Weights of a small mixture-of-experts language model, trained from scratch on English Wikipedia.
Size: vocabulary 2048, 8.99M parameters.
Experts: 128 ReLU neurons an expert, a softmax router.
Below are experts of layer 4 (counted from 0) of a mixture-of-experts language model. Rows are named router (the router's row for the expert), up (a neuron's input weights, with its number), down (a neuron's output weights, with its number) and show model dimensions 0-223. Each number is 500 + 40 x the weight over its row's rms, rounded and kept within 0 to 999. Numbers have three digits each.
Before each expert's rows: "comes after" lists some tokens at least twice as common just before its tokens as in all text. This comes from a sample of Wikipedia text that the model never trained on. Tokens count by the router's weight.

# expert 6
comes after: " |", " 19", ".", "|", "20", ":"
router:497537506528523521526575506569478496478525490490439487475497446502514523454549522490473473542511556519453573529466473566468459503536549454539496504485498504510525529542513520475375446453434444526583526500569457531485584469501516534521537568527526508505510521512457446560495544472463538490507572530496425524530528498533521535493526452538516520542478466578446483501461429473530462500528542431426487466535450483457427498459579518426511526532430452568461473499435486539469480535500507450531514481485453421514486567480527516511516449573530514497522467582560511538550488504515526452467461459471412435468536463455466440495470525400449438531469507476529503473509509446458473571507
up2:482446508444463605515418487468500499493558506514498559567495468524457439529436537572478485499512437565491509503629561481500464507485524471575442508512491538453503532485465533536518506513494511500415510496467509498466468456514525426512511529541546558547466515514463471537460442486553501526431532485441501516437423461490489467478572490501455511525524466468515492475511468513477500509479553518503580407459517541505466448574493543438546522490501488494550519476514490553546527487541419551488462483460504496533477488483487504378535503500474514482488489489499546489492486536479530620504454524482487538496534528428461589462431427494574459410479534504496534477546499560489550531427
down2:477468472463501508494493500545529544452551557409537481492521498541476506495494488463544499504585480421504537473496469498522468497499446550427514465452519468514435500532499538504616511383542505459517527508474564466558509521393522488422426464402546519512453517487452478539467542566532483494527508456520547504364516497459494488546436505512434536551515508564502519497514477442519522511518439494474504518479480488511414494499517466470481503512474460483463529514511452484468501435524528522420531536556431564471471480544503489480448466540475462495536485487507470566541518511476440503418505431523537499479466501436498490442558448526502484501434534450477507544516471488512622427485
up3:514535538508472498470453470488515573409580503483462514561542499488485465567430553464521483534441411487547517485477498581564524453472527466517502526551470465522543488477508466545434567540561501505434531521518519525541429531464512527465476448470465523568469463537498519507456504512477500452524520490474506476456457472451494537521445598454478510465507471523468574406581545490486463478483490534479538444502460522482484465520428527480482536592583509453461527489459477571525534488512481424476620549485578521454484443561543532460476478506482517471465479563511539555474478569602500467504546445516500449487517525473460471471491542516480473484457540515536486512485430498490557539466
down3:510519476475594541419485522480557499529440487402509563450565495488491505544510541478464497537461494475578531503444511564491472512550531432523557487551455516443517500521541496483497474473457571466476429446523513508493542493508514516529498468440533507487523511506539444472448499534444432527450511515529503500406556494480511494443452449498442480476524593540501506511516475479464482458470439510466534529473490516434517492583486508484534524508528439585492503491492540462489496477507464475470665521543476479520433442449469532496469412553447494564448538512548471541511542530521558478555526454510511499556556482493531441470493461518501461560427445472433557437476461511556471499494
up4:473572454512472465454433490472508503525523538490463515462483514464478457465550505537578500422505447459565456586577520454457497532501488492540520486450455463599501497501520483506569430534513516557524426488463449498518546492483502501491545511572494506496426451532536445516425568496539510464501488530497515505522567508514525485478473444509484488523528508496500504502531436446477523553556546504444537509470455516509455481485537442464491459511486563454471487474505514516565463441422568536438481565443484468517519538560501468480462571443501471533449417473473506493524384474484502491493514502449512606458499587556438530431484498538469473520481519470507544426508505487397467455563
down4:513505527445553484494519498538474478474515482432548485519477498487535486532422519497471491501466481478546437502491535515570388531429430558522517534519489495525493527505495489489566471463501527477503507510562483542508510434419528431472545391423507565490488540467537517512488477481505514511520492543505522592456469439489473474467457478467458489438520468523477558485469472489491528512530487515475520501475526477462515527529488432545479520535566546483475464497460367412511542510604488530528542441453461526484514558513370557592469479515522501530545493522523578525399522501530439453534454437476550520532505466520500579533506474539451516526510582489443531483515492510477566487475
up5:520560466480442527458509459509480414466495492460536532497463475516475550538442492482518561473492470522493468465424453505482479422499515567526502515571477549585499581493523521479536474636515554512553572521453448552531451516489486431475475508482576541516487476535498522496480503519499457531501495492446490483432532450465547499504446480486451440486512574571459532506550503504502501416481513481487456529498469446454485545500574431513425501426444508520426510470491479493484441465541404464517502524470568492558481480555571541452428523422522413532499545523534475526574487434450483568493491505467489530469494528481487551478476545502448517547456535473529446529538486467482474553497
down5:521561475422558469511497478472448518520541525463494566405508508487539466486490496524549526504479516532498508500438464489469432517508570555534556474516448491534515517517496518582568509442541487489527454516501515453495478495446459420493514465508561517486458454522508535457505529558546554526526467446536503572401525502544526563536437486457436472467463540484483518470499534452526447492517467523504491489467458577505489507485513475503483542492533542484469538594432483557503597500458484529441565505465569552523465525573512433477486485501459436604468476499496534535435465491465515426497495490480506481461512459466402437496511450534420448608533543469452495540504448477536570489512
up6:515419446475509507497521520493498544505484547544514443530457508469496490512518475560486478534488536508502475462604441458567576524490460594561479427544462529549589534440569528574580506483496505542464470518471470559590467618530498499562483519503516500454463496483560492457475523503454545558492472514474472505472550448497530430563508463530514444528475583465532478461494502620473517504535593568503512540567512528512489517517489525538492479437501465488502520509448506578468569479520537523520506490484492494552473498541493557557480426485476512504489504590544512489468481455470524484489469453509484573504523544469511590463536514494541538452517536520508492496531513474406504437541
down6:466519465497505538483503503542440539479536564452485423535476574470520505475440526439491552502456497475530546487492581578403495512547516455511545522456488509428483511522537413605492489531515485504487538531533504439466612498525549448481512444461505518521464514437604502483518485534590443499542550444457435515450504546529534488456402506525488503485493491548515537518562457466500480459574525554471509460523482482462515512462475439474533505469504509528441459457490413515457478462493490497544557525499488511467470533465459488523444475558497500466451526453459567474432482452528519593465543469471487419439482497550542524506476461509473491506532552483498560512432494482504586489458
up7:483552424468487502500538508517517518509459553525512541540571513546418426575470438477507460481490501469485555415554446529525429470560452440485503503478476523512490586479505497510522517506512543458474481538519511548537479511487466526567460493549469534555529455533491511535469520504479448480485536554502432549491531422542582440472466504456487493478476498508438518511487413504582474515587534484580481464498501549550473537392518520528458514554494504501448498493478473538533536535534459546488466499467541567570484507524473523510463487503532507458555523518566585555434474501486510546495507445590496516558426476466445492556571532565523509550574522530457506502398498493468473521453
down7:442462474495504474514495456552486569534530493474587445509495427509433547482507472499493483441464519562558564506534554398426481438515512512417528490422510555504493438441469486462501518558501531510541572555446546543474552476515487539482571520509479431486423477531546540493518564517476501509501466493504487549467526582566554432451468478481512526472473511546472541476470431527470500455542488522461502521485482518456495440509534505554537512472587488519457512505517583598560515520469412461471534521539576514408538513513477499474492445510465567569538446503524541528490472566457456483512521479440487548519448501540451436484494503469419444485515497511524462495468471500514514496547
up8:513513428555473482456495456567528502476508514538500457473572546503506496431499482531461500534485431430439519572536460437524477456446527497456528536568532571466550512528457584485471457608550450487535565482489523482508580571541575501478441491479519524497525424514535505501500464518505519462543486512497498516500497506589546537563452436446457508540480514563481542497490492555530544517490572482510498553458538536570539457464466534477516533500502459512428512586469531534550582544425551526483459454523572454529497504546478446457484460511504439466457450503511487456443564489538446546484501569501467486552466494455426519555464544500471460533483515516503466531439497553448497506485
down8:538447489500520496494482533564476454497530467412550467492505504537557488508473470505533475508544533477525437506477543489458420494487476539504538516493500517506484572504527529486552475465434512542449548456516496460525389514496548489505546541499502499527408546511453445475520541528487535469476481475424572505438519489380501542450489500436457450458468494565487563552493503457494482501495440496599469482494491514459507531498495542551461402528413483463540530520481533471497551549505480536510525488470488506432507485522484466533507581565498461565464530529580414532511429528524467386468540499506577517520533435573492438549528498479507445550541485489452505534539536528522423453476
up9:489484453457480502423568530398510579467519482555454561538543491467478480480525494462516479466480508523531525430481560498500518525510410514588494491494509497456482409501551488519477542481515479537504499532442547556584483503490566475506535526514549514507467479504497488489524478483528511504437516561468455487522483535538442484472517570444478543521565505548471532485502527591516510497637515440524516525582450452464524492491488535489472559521487567508534521607432530500521507556488580497516440521506490577506592609553477449489535547487492465464483529566537530523447540518507499589525487430480505483486486544521463534452475499464525496452464508491546506498479559554428547485485
down9:535423491489488464507454479505653522456487570378523477491487588542460493522474494477521454464555514473528457442506500406499531478429542551507562520462501536475512456454486488529548577459523571488465498503518517515623484507473544428481534504455493524497446482532476494546487507479469479454595449411500533461441556503503527503555460470520497478485518506552544572487511435471471471491484450526429515495489483492477474524485567455522497530507502481562506486507533478483519526458484526448529469523515483495559520454569434557473463467480496522575531503567489496519437560503464387472531446478504516485498466461446517503536562486484478509588482487456481548474542480489479573476516
up10:471486444536507550410553597465562505480490443502462494559488480481488494501524491493538532529475479472497503401510547514506512473510552519507463518459499425529489489510514517489512523410484499571485561487446553496576545581587525525496493490539460575525490501488553530393446550495488423456563538530439438520463481557527543488502436501530441442496472519463549467556471517518475501521484452478488576501574470502609464508449471492473473499467496437562475499510505545535489502542487442486468471473538506476418493523539430523506494421455459473483473524469464507432482550556453473397435459482474481509463475550505460429515519467436481537491435539491527478531519491457508503504568
down10:423487553509485471566437476503450488515552497450500452572500486518484542454473523502523490458529586586451551469460488528482434540483489495512515429408485514529477546503457451526613452528428551542490485486476445540480438551483456479512561537513498543522496511509569528474453510503515445509529570485424507501493524473522503532485534479497492553477467488502476506559583495453516498484538440527430508471521536488425482484507505520460510538502533517593444500569452503593500471448499528545493521543393453481516436503473493549470497538513587441545504468567455459477547523432509494497502485452477452558509451495488494487478509388453488489517490528451429449467528448498535563487443
up11:462457515484486492482483516442518552509441563520493462479472530504477462538520478527580451512504458516496458506537480504491464499486478542490560436526486476519557379546489590470491471497542514501483460505487493506515568582492473449543534481478539527500441483572495506519532450528447529521460501516589487470440446509498482489506528519487562482468576457519449494510518567564543502485440548509476481548544461505474482478505491441548507537491448484627533532506554494516511590523484544529461593441413527547497525459528483445480509536525508487495536459532472594465535442506545480514465476427566421503418472484492467538456488504473466396474567525444403512510499409516497486493509
down11:559573549491516534507484517540464506503512443536470459425482502472489514537456445526519589476414473450599504466518573514481522489535481500466572521531539491426476485540591471594537523496523501492464477454520498551462514481489480525545421509515514542469497491538453531457506467536502515528602499531440479567395485540503558560515490529527461487432439469462434512542500439500467516448463507586569437464490490549523566489451532445562527464464563487532502508520516519541522559540556500554538514490464589463456496486490478520508521489520548427530530462536520458500493531520512510495469533499490499569524510563520508413493542485585557458422451459534477514485471488511472530452469
up12:534539515524494451521521468487491446510484529511491578629470549488447485498481517477513528474562468502533519487519499501502489512534474488502510519471518451581534510468446538447540542482528484526533559448455525443535535486453476439528558479602544512535515519491471499488450407526612494503437540497532421551557425486456566506526535506474464440541511513444493522532571551518507540532509585543473456479607528453542570478456445479516439450538466493450519558528461537560582506536526519536498524522432497530527498490548460523448496503427507496503452533483435511462543467493561500555507454501504461522523463577479520523483446496542536444581516487514466536451501463459450494543444
down12:526459548403577459488475483522523459523551447469521439498403521482495520519446544493507453508553499490489551511486520563465438436507447485550523501484516477539434468496443521631536518462495515537462506484494539453517454485473498505491494506411486491501423499485476526533482472500534460534498487549513526573399573434584479524472470509523444491523486531511465504471507510444515519440552528516447515454501487455468532526459484492512471551564537467569413489557541463550552478474456499530486548432523477502440483502439413504511438544473515496452521505537471562441468534531526469478542500439494538473500486413471517531469557463512535408537505538569442520449530451515574549513495
up13:510469457456477498515408502509561535524451590543516531586455559497486499544494566560481483508530465489516521473580529535483479506511558481517538468534527435567448528436577552517485456507546472462485492535522478490520539501504421502487545498445523525504515459544486455502531581497550544510486451470559462467444547547493505501409500513554509501533547526457416607439451506464559468467507539522500560499496473445510518482454503538535485429502584519547433548544512491565519525536457497485479469498488500532522430550485490554407484539495478520530448491506613559422495521421416501559519531521575524559491463488503482538502519479562507514477505497507551530493468553457517493524531
down13:461516520519434513516472564495517513530487471557401534425444519502494516440570489558415455477480423515524533404503573502511577477478540454531527529478515520433486499521563502511501523523506516448440485493528484488506449437558456547445464480480527466524530568496523473466506525455470479532549444526473528475503548542471521464530572591499499448517489428527507442497499510490479525490446473565510484495521514512557510513499518592448467576495512493388481487467461412498567481482463588512514455470489464441440434520480485464478543387564495517530501425459452464477506496508570511547552467580457518449490508457469472505521546521560486479483496518486543517489575517477484544498475
up14:560481490494507495539499477495482487506529485529525510580512523525435524522485579593475458562436511488528510493439511431427500482508555531475508481511472517616451541450532558515550495506505516557514528495507468493498467497506528488501495494530460527480575494485436452477469486501468517463438519464505393492559441436440488543517536484470478501502538565497464531376497476486497524500517511514430588519466584487536553546551450519439505485497509510461423496540558615600486452560452454495503457539436534486474436526537500495522490517481540530473448583486501476457593524467506517506467497467511447468493460516393505505561499519482492538504519424563526503447520510467448468471513
down14:523566517436536546491501530472471433483536505485584498451428481443529496452511461454464409472510494502459453512473553524503499498530432366498521488465464484561479533493484531494534524502472476489501496483459466508540419584513493476563545445478398519437468524539499528488462479502481475478567443456524574471500502451489467545507476514464408438463513491507404516503491501422465537530485493463559482529445485498526479496462501494413519532509522466493444427480496477492593476531533520516504457514479474536507486569491522463496475546518541483456556495438402447511422458450510470478550508468516527456506512363501548468512529506455465520504519434489480493484531501594487561480467
up15:504494456471511430462436501488472546518461461484494414497418499559482485458494472424515514479443530485496511448495514493597458452537511489497547496448459540483503475496465590527533536479507548524540479447519463541508484566526495531503504489538469428502424493456479480468477442538460465372540493477438501544551588511476500518508423524478454475537486488549555493520452479401463562532502490487519506538461562557496503504519547525482513447587533526506476491488554547467565500493458564467464485505536488550568505568542543472505521473491524477459467540516487479498462445440456482426418490383585526484496510568515473481503512472480527539497474494524443541547382500452480522523510
down15:515426539498555494483428509543523522454520502495453446579510483505447516484486458544493533491487546458462500455465563563483470493548432455509448524484508528470458476475487441506509510548522479447506456468550486470554515571396538504402483477564484532451562499479495514449436515477539476472561511475446544480573504538557458478493465464515528528482536570556474523464520554540449500425558476456554535492494471546552457541479381520459542464541492478497480516495495507559457524495408488545456496477545456563399506564518542545527504500516531504517513420542561552499399507523489519474495498569489447486466541544491461448437469551555571530520510504511486509481464555507467560500495
up16:542434477436498562405517497487510494543537558539462521459553465529529499504504481533553560539568572481492488492467504446502603542507505490552490475445455524415518455504488534574468490525465528536495490480444525501527452537559498461511529471552541513403524519460451508455543507478455515471551542474533486548516527457535486512519452515543494508530470507511491527403491490479430477526569519412495550535473519551462481541538568488548484482532489519436573542562525505460475536632466510574496563565486539502532524561541418488509452517517543505456457473500473492525566409481453479527447477506538428542482509497445487529487484472483504452453526463511469460443446492470489490429450
down16:449472481484534541570504514484503469501433452498480589538461421473496513510455521402546515517511455500477547529557467563487473431451427553503498467486484515548477507553514559500583511538537583549474438497509447487463446533447495520460476473348426486481482501482473508573486460526452524459466467452506518508364416491403500448479507569519440509549556564452511532512543521548448483484489519453510472457501463486527572535525457557462486488550531511493512477492510444546541468562552514567477484430523577484505501458530501483466525478535477431495545501499532481490549487511472514537449590488489510462465491489495517455508513516497503479484566516515455530540501487528439508506515